From a checkpoint of a small mixture-of-experts model trained on Wikipedia.
Experts: 128 experts in each of 14 layers, 48 squared ReLU neurons an expert, 6 picks a token, a softmax router.
Below are experts of layer 9 (counted from 0) of a mixture-of-experts language model. Rows are named router (the router's row for the expert), up (a neuron's input weights, with its number), down (a neuron's output weights, with its number) and show model dimensions 0-159. Each number is 128 + 32 x the weight over its row's rms, rounded and kept within 0 to 255. Numbers have three digits each.
After each expert's rows: "mostly gets" lists some tokens that are sent to it at least half of the time; "comes before" lists some tokens at least twice as common just after its tokens as in all text. This comes from a sample of Wikipedia text that the model never trained on. Tokens count by the router's weight.

# expert 80
router:121124120136140114166163131112117087052126126123170064196122158158165103146064124132154168144136098170185106125145181175125172130079163136108097056086126126112179121158158146141154110107084097088074105082184139117099091130099184119156092130143120182117105114145126134063142114074116145095113135110135138127113202123147098124134129106119122114090090086146093158128116109127086179167154136120144166086138133112224132114159182106157112076118141167079154095149190150137145193063129146
up0:148160141094215133159122114156094203105072137151079185075140192097123077135168078086148153131170102142089086108187154084121163123120157102135104145097133117203169087179091056153132116094169175122145150115154074101092101086103133163114152150076154140142164136080135169119182129148120125112207109116108161144077139189113137124102105129102090128113138141068110116163118134176082126162108146129099149123084172117146102136136082133113163157080115136139140090107110157161149086119140116
down0:192140113132165120172112106127128070131133115214176199168070089107187093128091147102129132121159077106119111144076098114178136067118093128165156091105125128195179123166084138109095132184192152096144135160141103117137073150132125189132135180077085110164146118100133191126134127122091151147117102109114117123167105107101095094145135121181113101106159122119125114117163176171145106114113040152125144081146124108100114128138096104092132100144141151119097139122075112139108174173228124
up1:095108090146153186106138085096166158166157155154114166085131098088171166110116164111127187142144160125140159179205124141143147090107135127147106081136157115132145170188150122150130123097136173199124146196106125049145152121116123107151122157153099171112117175184047151132120082193125075091105116147113097161122075176102160166169108139101111123136114096143139151138153154186162148168156157151148145091118149103189129149149069116134141130137079124111087143109177116136112193135047152
down1:157129141091119101204170057132143066150124125109179170105098133101166196130164109195137098145073191155147138112146175149123217124134191120092090131186148086175136141123108146104141160087119175104134147104153135069190145117130104117116118130150188065186161141125155132122163084106150186148165143137096093097044117125105190110090156126136185124166065160108148118135119098126140104111120107130102107106103149134112092156153094100173088120109114148159136114109119095149122081110121133
mostly gets: " goal", " Apps", " Premier", " Goals", " roles", " injury"
comes before: " |", "==\n", ";", " |\n", " in", "===\n"

# expert 119
router:098092152147168108149118181136116109089138112103154137158125121124142083140089163103129108172154085165123129106117083112109156122081171146087124163128120144152159111153097192095115071136118099148111116095105098138150126126091215091154112140160120109126098164131098125062152104065117145089023091175172174076138116126163102046111168108130135108082094142157098164106131140120147155150138138044095157109093136120089095099141040125190112121177144151092139116145107177099133145063158117
up1:183129193135123092089139159141137163152155111099208125106141180095084120131100110198121110152129109087116191101193129116171122154178144147125104137072110091161157127111081102132140146130157129180123184064083107181098138160170133118134157112110098068138113142167095164095083134121098098101116187125149098137120130116135097170120076165127137146073109133107185129144084093132151063110115131095150124138110074167072116145186131145180091084187133098107163154112196149135169122102112083
down1:166110136114127152202058101160073072113095126129139133131100143082141161162085151138145129195128121105061094181130179111159117104134089161110121087184073150153121095094159172104097149131118119126143118155173100144133077136165184105114090140093096101175149121095137105154123112161125139160101099109111139157174143120182118106239117085096080135123105142119130125118094117118116095097168096074157122123130102145096082165088185192141092160116091150128068124086128184114172185096129142
up2:137091122154156128187154133127195128165140123160098117123137121158112111166133171178107145114157185179105102137132097151116118103148121147152090157103136207156100140081144166158105156135141186157109050150089141159145149111102135114110121045127059164103064120130118170129062168117176103145117079177078119142083121114141090101139108164122143100121122121188147095132068142108187157137192185173086130179131097132116088064166105134145111152158150150156169150112137121076106156124164074
down2:175209096160132148144096105161098172119138157121129180141120141152130141139097165142141152162152125175148149173132129124133155101134130184103073143117154136151129121112110145154142129033136077082107088115129120140105128127174171124123111104094084084091122124138139104120160104118098094093094104142147100143105081139116054162098164181076167155134132113113144117110085091141103123128091100245082127049089113189121169113082122130154047137108155113150101080131102199144187139097155150
mostly gets: " Dr", " Bas", " finished", " let", " Do", " Density"
comes before: " ", "201", "1", "200", "10", "28"

# expert 89
router:164121067130149119096096120103123082156126099131130134092114145110161097120133103066152116102125130150166093099094171194150140072064144175165113117159084126143140078113123150109159109121083074112134068141098093152092088149063120128101129123182102077146112201153095099148154109117122127163126090095094144055166160155111090089148115124098121096089106176123123116113120139059089137155097163137159216124132136087132112173104087135161116093082155169138142093136100103119038155085163074
up0:104137118058111156166113082210121176155144114098111142111130134154084107133170113145117156135137195036092119102127126085095114110089083162141138162165102065125045090089140112084128094126119118119059126115129144137082189126118133144095152107068148093142137119128141127105119162168123090176204096065158108119048123126143142174114155121117105174167130112128122106161040167116136079097109158108100150080163119168120092163101091098097122118128124147120079140148094117094120145149138089
down0:127141143103183139139093201132124183108149084107075161142110141118147109214090148133134163135095134062093076121158192124142149132121099155132115111154098175135083075102126179125080090145114197122102140162124151169112101156158171090130070188179105089143148175130166091149139155131103139145125108129195113133116104138165173120146159155070148098159101121184104125125128127112117127094091078139128146109093119109105086193121145131127117152180213195177062130154137135118108098144082130
up1:136138071145124147128167202126147090148112157083162059124154156098076087122142137153130128095119163150121128118115128074115131091139149107122131128070124116129092123180153205146134152070102116168180198113074104113142096061143130169083093174170139078174110098134121091115112102116169206118120144128065118132108104151139114145076103086148120113083111120154127181166201067101163049157148138092086133156159113173111147108142144175116160110104114129152080093098134105112143094109092166
down1:074106129089160146109148097112161141093086100121118154166096132093133136158062137114085103150161116113107114072156138158135106128137106128151131090122125082187060165185151135095150118100103146144131140142150071074166098164168157115096049107164139081130124145100113064096132149175114175098073111129153123170145113113098191199138147123154142145098157118159155155122117101147168081112139090106099119129166129068137039093110100190148105154117099109152118203122064145144145190099172153
mostly gets: " Coordinates", " Bol", " Moham", " scheduled", " Naz", " Vill"
comes before: ":", " ", " by", " York", "i", " G"

# expert 86
router:103083117094149134118105128129101105058106128140137131128123108103164074136166151103160119140111084138103120129131059119136126117124159188062150123125126116095138103162103199086153102093156146122111042077104103150102101151097133088213139120105053031134039141121124109087077138084102152148084141142108152130131134074183104091150155105092133104098126140088092138082163117120131126160125156108120145044144101158144086111105145128171099111119108123074145102135111149184072147091171115
up0:110133124107160152115118108140150124201114138112095106061144083166203142157134095106125103116102139061138076107095139167145141116105144138082097111106175177150100155112122111148114163177188095130173118142085186155134140128087079135083089194136132062162123110152115106153088095079100110150178147113148114181111147084109150138116121121145037114198135084130085139080108086157097122088119105102109139132121159139094138126126143134094118072094148114195116066065074122193125087131148121
down0:116183094063102090112130131089150111131112182096160143085175072129110128124148162130065138155096209170127091088160151099180126132062090110123102054126153086083161161065167153152122107093101099087158167094071172098153097126143096162147149136189112083166066141124159155156141175167123121101113101117133142121057144112144107146147131156117148108136135079121113140092158101182146170107140143101129156131133170117149118110135131097086103154183149097147125116191162088136198096113105092
up1:163148173155174097141152154148174179156159099176084148162125129089128126140112150126156112150115118139086145165170068146130204237131104094124178143172151132108143108058107156083095138148080123078164105109097089094125136149113153140111143139051090141133173092148131140102078141189129166128131152210175123140100117089180192167131115153122153182061075111149138123178147120167129105146160168118141086109129116122161066119109140111128128120136091142177104138079120169125155136142136156
down1:110125089104135151185109125110071188199127113165159091081141114102141108135182165150118138151131090124048101166107136158101089121102125144104095160144120128125179152114132149081128161116106076102179177131149086092127132185159118085159165200111054208154118129087074153105137143141104144183120138129182121130095131105156135184142153075158069107115062163089132124115095153062114138167123135161124121080120117197135144114111128077144079106150069089161122148155124145100104125122109128
mostly gets: " Bry", " close", " mer", " Sant", " approximately", " Mer"
comes before: " ", " where", " He", " which", " The", " but"

# expert 58
router:114089155143131085179143076153128116031126154178135147162126118154182155140123160138119121122142114156158122169119164142138146151140151142088134102146083141106191203154129178138159130104073105078113097115132064113147091117082177123179152152178123140149133161103119168129159119107103116181133115087139104129154199074153129120177113064150161122107084153130135102126113093124127153071130095155096134186114176126120120096094195118157127111173179224133091096113143153068083143081155149
up0:114096164142116139104152113162113144156129171157157118146174121160170160178138132151187141069127132099093104143115152096104126146102150121061141180149094119153179151146121152163102110157131128165146091110171117162145191132084130165149133146145154139137102174192117108091131119147102057158119208117132026145094146136098079181077142124139134182103139157101068184151085098113102141198122150149151124195117166067112090198069124113155119161139126148161100144095178108118126140138130170
down0:098173124101123114139081126105144096138110109196116112152126124116126116172143128110138054112093118096159127144078163106172136123089125170093159149146099139143097090133128193126118088145156088086177100094137111123093161144175155134146122144151136077136086123116087088121146089084131085120092057061086132163153175116168111163080130149111153125147082094096079123117040068085187158160103133053072152087140131111132150146061137116099155122137145208144090122164131137175169175128164133
up1:048100087139124099155138127183106176157123156131085186096125114176121184115126056125164101127108174118148152138165132128108123100085136082168119129107098178129213118141142137153176078134092100157137129126121109132157121090136103136115171162168129168090147099135103118110037097123070152144190153175164062116080100122125134163113088145126115094127136095118103064164091142194123147111152124099112143188093139128135145108079138160134187101155092087081166151102161135089186162166115120
down1:120142161163145111215146155108127087114122088158147188170074132145102133098126100103145122131090176101096118151046151113099071180143142087118124079184108120102156170090165095120101097071097160124174139119157129117146110109138113106129070140125155078110078139239141161127125093164106114172128143120086094145134110076143120124141158139145118162141130136136065127127141209158087142109136211116118122117107112101113147090150118097089154072200107089131123115108094173137059155098118123
mostly gets: " music", " guitar", " architect", " anim", " actress", " poet"
comes before: ",", " and", ".", " of", " in", ".\n\n"

# expert 37
router:126178132183158077074113120109122104107180093147190129183123187127131139115180163107134123150137089146138142123119121125134135147111115145102161120100131118095187064156061126134144093118092064101111153115130091173097107119157160078155138102136110137117101176195084101096163119093149144150079112131171120098148163125112112014094120117095137088130115168189166127114147077154103139178174109104133139059135130115097131116142086065151123160109166158081146062196153174146126124104115094
up1:143159120177196118139121146188107101137127122151116162089157045145113127146094079105172127121176132078115088130126157158174111129127131112104124153173149149095104119121146148098137167114095207154121163068160107073190146111124184123054153144156161157113101146167100144122195190146207088112139114107132148100073141098113163120121088165134157130117095135142161159128157161133174159154168143139134158166081096098077100105152064066076103099125132097099071151149116089099133115155143088
down1:174133111086141137108100097103136106166111127151105167139111139123112211165128089086160139158122101102104136161132121169133116123140081140136048154140113132093110141161160163164199214157153139015111180109095117137177127044125137130149022117096160108107165114143088078153134157121141113097112094099125151130123108146145122137156115173140132120119116083132170122136089088129099141092136159153116110160125136119102159069162165124165161152150105132101105208122070173180150136128159173
up2:140199169131168129101175107136125141140191142119148066134162140126150141155160062162157110134137117128126171180107096113087105180110158115150129154100158176168126071135114120144132164161143174159080136134167156128076116148114132091145110101132187170142120167219093111124098114133194166081123149224095110111143160085140088119132109131127141162095066087163150158144170116129166119152208076165114094129139101139141176141105074138085105125077100076125122154109147187135109167125100137
down2:124130109173131134115185137099054121143131120109131089122152186087162136096107116150162115135156126113125149112077078097167070116102131180167127097099058130160140070170168125101143160141116146125066180117107098134102133129104130143096146142209114119132093175159106077209163148127091164185093102127041070110121129133099141135121113142145121105102150136141147066185145090169131153136193160065081092156149137126151146147117212132178092115115169154186111115126093143120129128104149153
mostly gets: "DST", "==\n\n", " ==\n\n", "Ge", " Pos", " ====\n\n"
comes before: " ", " \"", "1", " Candidate", "2", "3"

# expert 55
router:130096186117117132149141174145133097136127135152119115174125125109176059107157114132145134166123108115137155160138125139170122079099110112141164127153060086120148098108152120108163093126139128086057079073157143091091103131136142100152093152128024119111120176074110158116160139130098169141063142115140126162130130126185128067171124122085164101160107115122154141152015123184145178120123089144118170092080174127099088141200133107165164107169169112136130131187144189110108129089179140
up1:150093158101154163133123094154140127160104171118143127182163109105099128101137134182101196156142103085176165141124085161155086092113135164146117117138165097114136089173188142137147068098133148172096151046098104108140122104142168126160191141158123110137098147161116095140161148179164177123117084121148159105066096115106101098122116130098123106156148139158133079131119121057212105130038168152126129114087109157166126162138122102067095051137097110088090193111113148126154181178146139
down1:111111074125099122138159086018088096155088160120128155157109145156105142138121172116097126103147164141127119092127160141147126154077140132167089165123176144094138107197144124146128146121111170122121102159180104145109111177103074166081143166162092109080115129163121124077163109166126135135169131104145102075104132152103125075144075054134096116128203124111079100111171139144175151130124127171048141098036103091141229144113122120188134102103134127139115102098122142092106106166106122
up2:129136126139098155090121113170142054063144145142137153126180115162190154134122111107083175141127085109104165107178163113151139152131127089064166188111139054149128197116061138108101109115162064090202122156085131113121106172123140108048189116147135173123132149099129177165094187127150048113135144158128141146092157119182149154115076123098112118099109112116159158151178094146089121105069140155100144126103155108096127061075160123135139137153092148098115124138104116151073161126137141
down2:095119150130131086191129133126085164134082166172142174137151129151134134143152142197155123103158127119185130102171124101163105090100124099084100084162141125156119049126158169067090082144134121195179100131086155101177086166138127108068154125123140115133105155147138085135177141120121082089127101141134147122134206174184104129192134161150214084115190057145121134044100114151142102105132129084080129118111180120087131158082109130138164132177130096137112141156161120127140141107108158
mostly gets: "′", " km", " million", " mi", " water", " sq"
comes before: ",", ".", ")", " (", ".\n\n", "^{"

# expert 94
router:141113137104134143112103153091123117116125168156167118129121149091175093084182108092128083174151175152110094135142166158164066107079094127122130101157062097124173086125094113129113108104119098095146124099151132128092069150156119163111113085176126131183133209105151120093155096123080094148096085101123150142158149159148096107165103042135090081153126158140081061112080126108085165083103133104092201107081181078143161109161127100150053109142146162102165126152140117147070177109162139
up0:149056122100161164110135118155135131122090145141169150122170144102134128189153141116076108092105173139150133088197118163149114125110094152097107154153069115109164101141146115147096133147163134093133127088151200165128096128109096209077056101132094040123068133134126123099124110114113099176155147135124122130121060138092047166132131083097101184122131149128149136113110143102144163092163175144129102152128068103051109107202185146138124126134151100152056128130121067142127076145140147
down0:122140108122118144135070098166121168070156095135163067078095106146111154181136091078166135116094085106106179142174077111140153082140074176128191115125115129137094126123147154159175115121192121154167087080066160115133159121112104104076136074125179106155110104155062099092132109074159081176123100101202143118122166147112086121151130125174147149114165101141117205146157102156100169101117112132071103131098133152100126110150157135218087145111131175164126096116107141153127140087134082
up1:132125084138176108087131170163126179157092133116081103159169176160122167139149116138101119129129134092172149143107134074041133118144131125159156152134138170208192126119131086162088127165082092173162095105110106170123104154115098117134127133100164125112160115127063081085113123122094065164078143096055089082128103179113153130103048104117174132116096090129090152127093132157073144168108177086116188116040131095159122098137157129122146163114137156089142097118107133083116153101158159
down1:087138120124096127119111137167146119126158139163087100143092139122163169131089073161161207102087045131110058132167129074171107134163167169145117140087136192128164154189134116127072194142178159119145063109114113150102177131144067107139186122188124131098051148148166117181125147069101091156140113133111142158097118095126136109101118114171147129098118130109169096196122110107120101118188184138095106147106139128158091194148157134119105155123105169129125104132110083088161114087113090
mostly gets: "°W", "°E", " Apps", "–present", " Animalia", " chronology"
comes before: "\n", ":", "=", " (", "\n\n", ";"

# expert 52
router:130133175081149095120117143144132077090120094190158165101107142132142083103129145083081101182090148215184166161125105188122131111121104135074138117180060092097163081172103120140156146048116084074143093103121106101091094116114112075127081136089095112089125120136145179182186108138179183162092123112155118127124117099191130130131125123124134127115093122106116128151104141162119133162117103181092174155095131113135056131117157153079123159109157129206100096164136168127081155100164125
up0:169143119080157140066139167154097144182062143105125132131108088177142130131128080153111122086102103139139138074102128104108116131121119185181088088124155163085181099146157090153153122070155157137149113158110137125146163109182136144113141119146125141179163113155147145133067120136152091126205134119123120081087147048135146165094189144098172169140134157107106125084118088143123163159169119106115038134112107166119151042148154119119119112144120069154063192082160106115152142174071098
down0:181130142093160132149145189098131084093058051153093146140053131126128093122139101113109154104114143129143169142145126132135137119093113085123170083093104151079143158107111142115124083091152099111135129080118126114144162134140110179158057148154167138177053159094110227127131172108106110139114079111145155157111128117171139113139160082104138146120136099091113190076113134152146209155144087118116184179106197059102167075116150139089191138158101143166109146140123151121119141095103099
up1:155145162145128115085145204159123143107153085147160107157151123196109121113115101121136101151122102169128147130108140089070143149177091101058126116174071099173155089146142158143084180172120112135176126188093169102135119155136109087120150088100089160034123143103126131175146132213151190153115186152112177160103122153131081104105119180107154119133157054097111146105168151093169160146149153162113169130141131130084162125107166193076074147140139129145149110116163163089141139099092120
down1:160097113115151078086125173146096113151113104154147122114167120123063124075150104136142120104137152114085163099124136104142162087092106155141119134075171151155109083175144120149154122088161160145077113116093083125158135215120163143174138167138107151143143184121163102208090118138148176142121135092119137114096141095153183140129110161199085125092130143153127169116150119097134103073105126109139127164140179073120140141134137122110066129066132232100169053100179138095212095118099155
mostly gets: " building", " River", " road", " railway", " Avenue", " park"
comes before: ",", " of", " in", " is", "\n", ":"

# expert 26
router:102163165151146089107053094140124100040113114157193093149105172156173106186149120131177155126146107088084119152149129134177119120135098179155174079123148085131123108123112107094154158081106134133071087106132142128112129139121131067157123083148131102108091150161107147116128119076127101149132119122169157102116179146132092075130100081149140119077057167119164134132087119085150136151185117091089154088118122136156153109171088084124052110181175163099149081171150152169110140048111091
up0:104192159113141215136137143186197107145143046118119043104134116103138131146142098142111132098150138127112141130096101104130097092130084148108104118108105162149181124165156091114111153154101106145169082133118112145154132116120079074131114118081165090153111101152129118141130082067151096181073103213112128130108135112106102167123165116092123163120106116172082123172153134170099094144125142127121131175140117116096163123115123046116131188088136158124089183032135121075130077095148186
down0:094133045173035158119120156104123130111138168134104106132155095116117143144143095169110062136153163074115138141149167159126095089174195142126144080138107141147102148152098136209115090188131108174106117118156182168160135163124097118155103089157186098135120120176080187146151118107125175156095152139109101119177183181163108146149158171069129103182066124097118157126100141137148124097103151104149103144141185129134180089083108156114114185124122113142125191122101109078138178156113139
up1:173072103085109135107093160181160134102133144133087174120153150175112128117165124169135137166107162102086136137112128106172103134142084112089190142059174089130156141103091146125144104126145131147136095156107160177138136179152082133111123061130083094139137106091075111152103115103169116202151115155136115147152107138129032183172106124117168185182142111194151145107128166129152144126110102111123081109159116157138178091115090148175110075178122133176059154123113105114048106148155073
down1:104073147108109120120139115125147134120175105158063068146114099123159117112134099098153110150176095126093183132123106130065142091140121066133060108103138112116156124160147192132157124055195130176127149153116138163109153167119172146075120114117071081136077103175116089120132129188145120144138098116171135116199122150125136151201089094125112143132139118147172169107105133134176075139101094123121135132153172139118142032142061102226102124084142113053109132145109137106163122113152148
mostly gets: " Y", " Route", " –;", "Y", ";", " dom"
comes before: " ", " Candidate", " Title", " W", " Total", " —"

# expert 83
router:145190137149121122131127184109114087097175106109220136154112182123163138171100146127123050163144096129152106135111143148105132088109131115105125090109124120097173089105137077056160080111139113120118122109178152116163126139112186070124092105161133157146109164144113114133180141083133117131092133131166156124082151124143078079143089067128154140151071106169090114103062113101104180127163068119113137119054145156172149122087080079133155099089136165123154065135176175140108198087153104
up0:160094179109087093101137108098171129125145095165134119102170162162111137148091141193120074135120106112094076134114113088103095132148110085148120073148097140117100105155170111143118160133147190135191096134118133161176042095131157140107107110083172171096105171124104086132110111185191045085163154148079160081103128128121134148085095090143107096134142150134153124131095156111128178082166115120196101161113121152219130109165153132156162125147146111095135098162088169162166092185131169
down0:137111151087117140100140077124169108138153082156075094132054138105187151123111028104081098088154130112103131104095160140153052104191100175129143119137035131106151088161136084130108176170175121147131149139093166136089099098126151161097122166117138139131113138105081107093110174147153116116117164198156120096131089139133169107148148088089106162203121149139079145123148086080116127127144182130146136160116084163140163042134108089149157108134124102126133120089123059089109133166151136
up1:122155181159076117106137114164144162169189116143144067145149149145128153153139112150071152095112098135084116112161193148087150150115133093104121094116173119084145144162122154102143104145158135187177133181096149146084111099102090120152115147110144123029133130072174125111067075080132146135166123122097189158129100105160196176102151173149145136139145136185127144161053131135058099099169070168160134171100137130167155110077137115131121132149188131131081193148143144123151140170106104
down1:151130147067139132077134139114096130206153131104164113131119152125109087069082120125138151157160113122157086121170154151159154096134192093134142152157119089100099130104113199126192124227094123164087132210163097115158059079092105091157070127154105067076124094100131076183139177167080107134110088177134150142155152104140120137118135140130139059102128120138134091097073158167109155090117106148128132119098119120169173160108109112128100173117157139156149178149144120184149129080130107
mostly gets: " yards", " Result", "Note", "andidates", " Notes", "Production"
comes before: " |", "==\n", " |\n", "==\n\n", " ==\n", "\n"

# expert 93
router:095113131147134125142113157091153103119136123122101146120102118099169109097066191081109124144141114116112135106153163141211155104085157135113094122105141111091154105115104089102143111082070148067128089093174133171093131097055170076130173143137148122119145070094147109140121101089126138133159110094126112051112169121086088068060136060123134028147129150172094143098044109084074200104148161098090150142108107139162103122100159103185121100153151149121143119167144159145106146136133127
up0:146088103084113084146134174200144158117111143202143128094150096155093124057105164158099145178100136153154115100078152137179175158148125164162073088103180154184138150089079137086102161064111145140134148078136093165101161105153122155116137156113163157117139123096126154170159115159102101143202144151088146080137080059103131151077120129138141140111129136100135139107121150132158095113082142136070114165088141128044085111135112080122197099157196182125130128083110153125132149131102156
down0:142141120107158137098170165093139133085169178086139108084069137107138168160122131125129141171111127194125120153108121194155108117193114157082202118127108080101154132094096197136146140111171107077097037135188061161108132162138111122122140132139084094142052127148082138090127145087105032131154110142130064151206137105107097124102133128136117148121084148140105083117106091144163130107114119178129146163089121084117097147109124165145116094114089152110174123145158096151144074107170100
up1:126195132147098162202140110169133106154157110138135137078146090125127105147141112108123125120188181131118115135074188117165117140115169065164131086152162127109104068072128106146153201112104135168210109146118239185138153122123118066107095110106203145168169081169142102153152081108152139094121194113092107127146169127096098119102124115121151118146139126155147139103143123103202166136080122113106144118106097087128104159119165181076138136096182117153127142126124108166113165138095093
down1:097132071132156142111117191143148153116122111126125147128147074174149161128148117141120079124128149113076204133115116121141109104109088117126120075105027145131074142159150167139132217136162128126159108153158122097165108176100122143155092143151123125138105099132114101146088146218063160168093097120155140104120151110175079122182180138174132125115109159161172130128070120091160087140131116175158183124141111153131123076101147141139172128149054167129165124149102139198109164198074165
mostly gets: " cont", " occup", " Rod", "ín", "ía", "ión"
comes before: " the", "o", " a", " his", "a", "ia"

# expert 25
router:083122143176131137131115127103119106115101124156116124150114169055142120117132142108095101131134113118112130121089127143132075106084168216075141078090113056049148107173098160134136067118146050137087081092155110122075089135118165113173116121167122110113136129132126085089141079088128153220084101106132182121131135101140110081146147146132187089149151143101159138052120135168107175155119143099116126089146144137130194144127066147134146113146093120133148051145099169078093091084133092
up1:108085141081144131107154161192167120123123174106122121115144173171151108155170077156139132073135101188117122092129177141107150137074107143130141197118164114085127152107082127150106059156152148114139124075099093149100113132157113119066184142136083080141170117180118078087082141134155145162245177099134177132058155156123097120121139134104101175133148165143107117134154150121118130106138138093172091102110134176083145114116147123213137147103173097122161162113138090159193099128146093
down1:125103161095100190123189200093181135142135085185163110146096094183159121127132152110168136145156142139101119051124107094090118119070106155137123089076136167138130149153151149124058157052102130157157115148102057117144138109132121129048136082116109119097132160189124033126094070121131093157121142139110080157092166138140131148159097120130070139127120162129098114109185156111172134180154122113098116191130112096118079157131153138119154173121155089103112169122156090176126163080147116
up2:127141141182127126174121086142166154133138155147076155160143110161141083070087143154163101204138166101126090094097112098114095141100121079108104106108183138113098095110159129116158126109114152145156087200096117065114154118141124136159110113096172114157152143113153183140155099135115134114154115139132169122134143062174122171163158137134116179080155173072100181048168182157179036127113124127149075111146114127088196107101090094101128112132109109182145173166081120165149092172100112
down2:154137178134138092111116124122118180149102097146184101071152077126158137073114146146163164095096137188124095140059141116134091136132141129159214181121141137130155145168183139119071127158098160118142196161138178119145123148140128172112087156110127090119074180156123163077107161088094155119184080074102150089123118146153171110151139195127102122135172167149138123101112130158143084151087092189156131090081030135151098139183106128157112146123117172154169114121102153105125096183110114
mostly gets: " wh", " Prov", " bel", "wh", " Nor", " Sus"
comes before: " ", " \"", " Candidate", " —", " −", " @"

# expert 110
router:144146161146137096120129125103123076109129154099166143108132169080169128124084140091128108098109135155112162151096175165165095086111170141136108118135087120146178075130119173113154084123124084117062139127194130138135070191087163137081121128138123130118111181110094123114186085113104121139080109109129153131141163170136113099134130106130108066126143154133152164017103075117113176130167108091143157066090125116142152066185122073152111133140205123146174111209163132076077176092126126
up0:121184116139042117198176175129137152197160123135132177074133091078098119133120087144122096128162135121092098123136132151134117144106109116189122169102137091158070155131101100117120189168113128090123162095128105175144135123147144114090114090162192138169122120139076106106151170112165070139160171138098128138122167111097134075098188205145161118135080160211159195089144115131089099150126152115159155167151075206127126135135101117127127080132084109109110183143126142138151134170089136
down0:110154149093085095145146156113109127153165167108118140140112123106119128114078123096120137173123089129107119154094163181209085107102157143156210104133139075205148096159178164158145176100110113019116147124159144113114063121145201071140132113164082119114138118096136114135185087085155131171089153090110153109156177083208083089121123149153164145136144131170139178100105114145112122137181105105192093094077108160124069132108131135135124108142138117084168171109108135137116107128111144
up1:123111148102144107099146119148089173188138178128122154109176177074167103200111097105080121090129108080063178154133171085084129096130116135146073154126137082166142150135160078092158130091111119134118111112153088080144092179152119121104165172134158094103097182131102178160080129128145154079120161122101137165122168132123182150161172106151100101170100108169158133097115080136095092174121117193146073135107153153114111122151099115175106108150014110083124148116153117074100092122102134
down1:135129135180154111145157158087113099078098111157159126104073142062149148122143096113084115089161086158195125106140155067099144078155081115151144099102128088066103078133138098130156058156131102069136089173183125104115135078128096129128113132123126079146152163112155117104127121096113160102120134131075122102199123111085153104064083071128067081127138088103144131173070184085218145148141142160121112134164155144109074168129095119134138080174186120133138122151122145156125118132102182
mostly gets: "″N", " Apps", " Albums", " dead", " exper", " touchdown"
comes before: " ", "==\n", "==\n\n", "===\n", " |\n", "===\n\n"

# expert 56
router:183179118134099120129139133102106095137122140053116104114111129118126136113127141116097095150138154158144148128087123162108142134070157105133159076167091078173197029150101113159182090096091112114165132175135103126111048205125153148112068121165162111166108142125102139168204078151125097144112067117103133130168115164159100091088136095124078069103096129117095128137105130087071180097086175125108203153084151099125103130133160124113055113125149129104172138132139124102092135129136098
up0:179060159143140143116153105136172134136133164101135102139141092143112112096118124138116172123079083161158134138126165099074184127133126091161152163129138178103120139157085146125136133095139115095106189160095058138082148111146101155116178143172183137100147143184110166149158085081169132099123142118134063095173070177077131204154156142162104168146134115105180097149123132111058164123136086111080121087198142126094196075114153081135166183162127132100088143127152126066126104164095135
down0:112142203110168140095112124162107091168123153148131119143134148095160092105148103107100163111156105160072133152100140069087103081161147148130123083092122147084178095090067174111125180155111138131161149182119172184122119155074129071139059131102113178128097189190111118132166109068157137068168084146096147118101110138141130137157168073155125135187140079142083092153125119104125167174100086097108119135130157126152103237134148113131157131131099131108093114126096130118096162202132100
up1:193116146167149139114122126129165166156074132150132104130150122190094138137082187113137164114156166132122101133173132155113183133143147143158152181159119086141135104062078116191141150152079134079127120135135099146131180107164134100151189111126131093121175137122133174088169104116184137110155207139096132193167070165177129125159115160102167156121137087101135173137091125143087106151104132093129228153034154116113123166193124169132114147121151123170109120117071114130161066118135142
down1:089134098137116146177096064115120153128142139137143071103175106105140156085142112176077113161123145130117164108121109131168098105068179075165158140143087149110107127138136140125176097131131098160194142166139129110177154071105119150103164167140125179136108139130085129134115148151161074144144186101133145155095144138156081063119195116126126132191096111121132121110227086135117101183123135129141141119046110162115135120163128144098143126112092101088202022152147209122157112141150114
mostly gets: " Website", " Spouse", "DST", " Synonyms", " Arthropoda", "Population"
comes before: ":", "\n", "\n\n", "–", " birth", " by"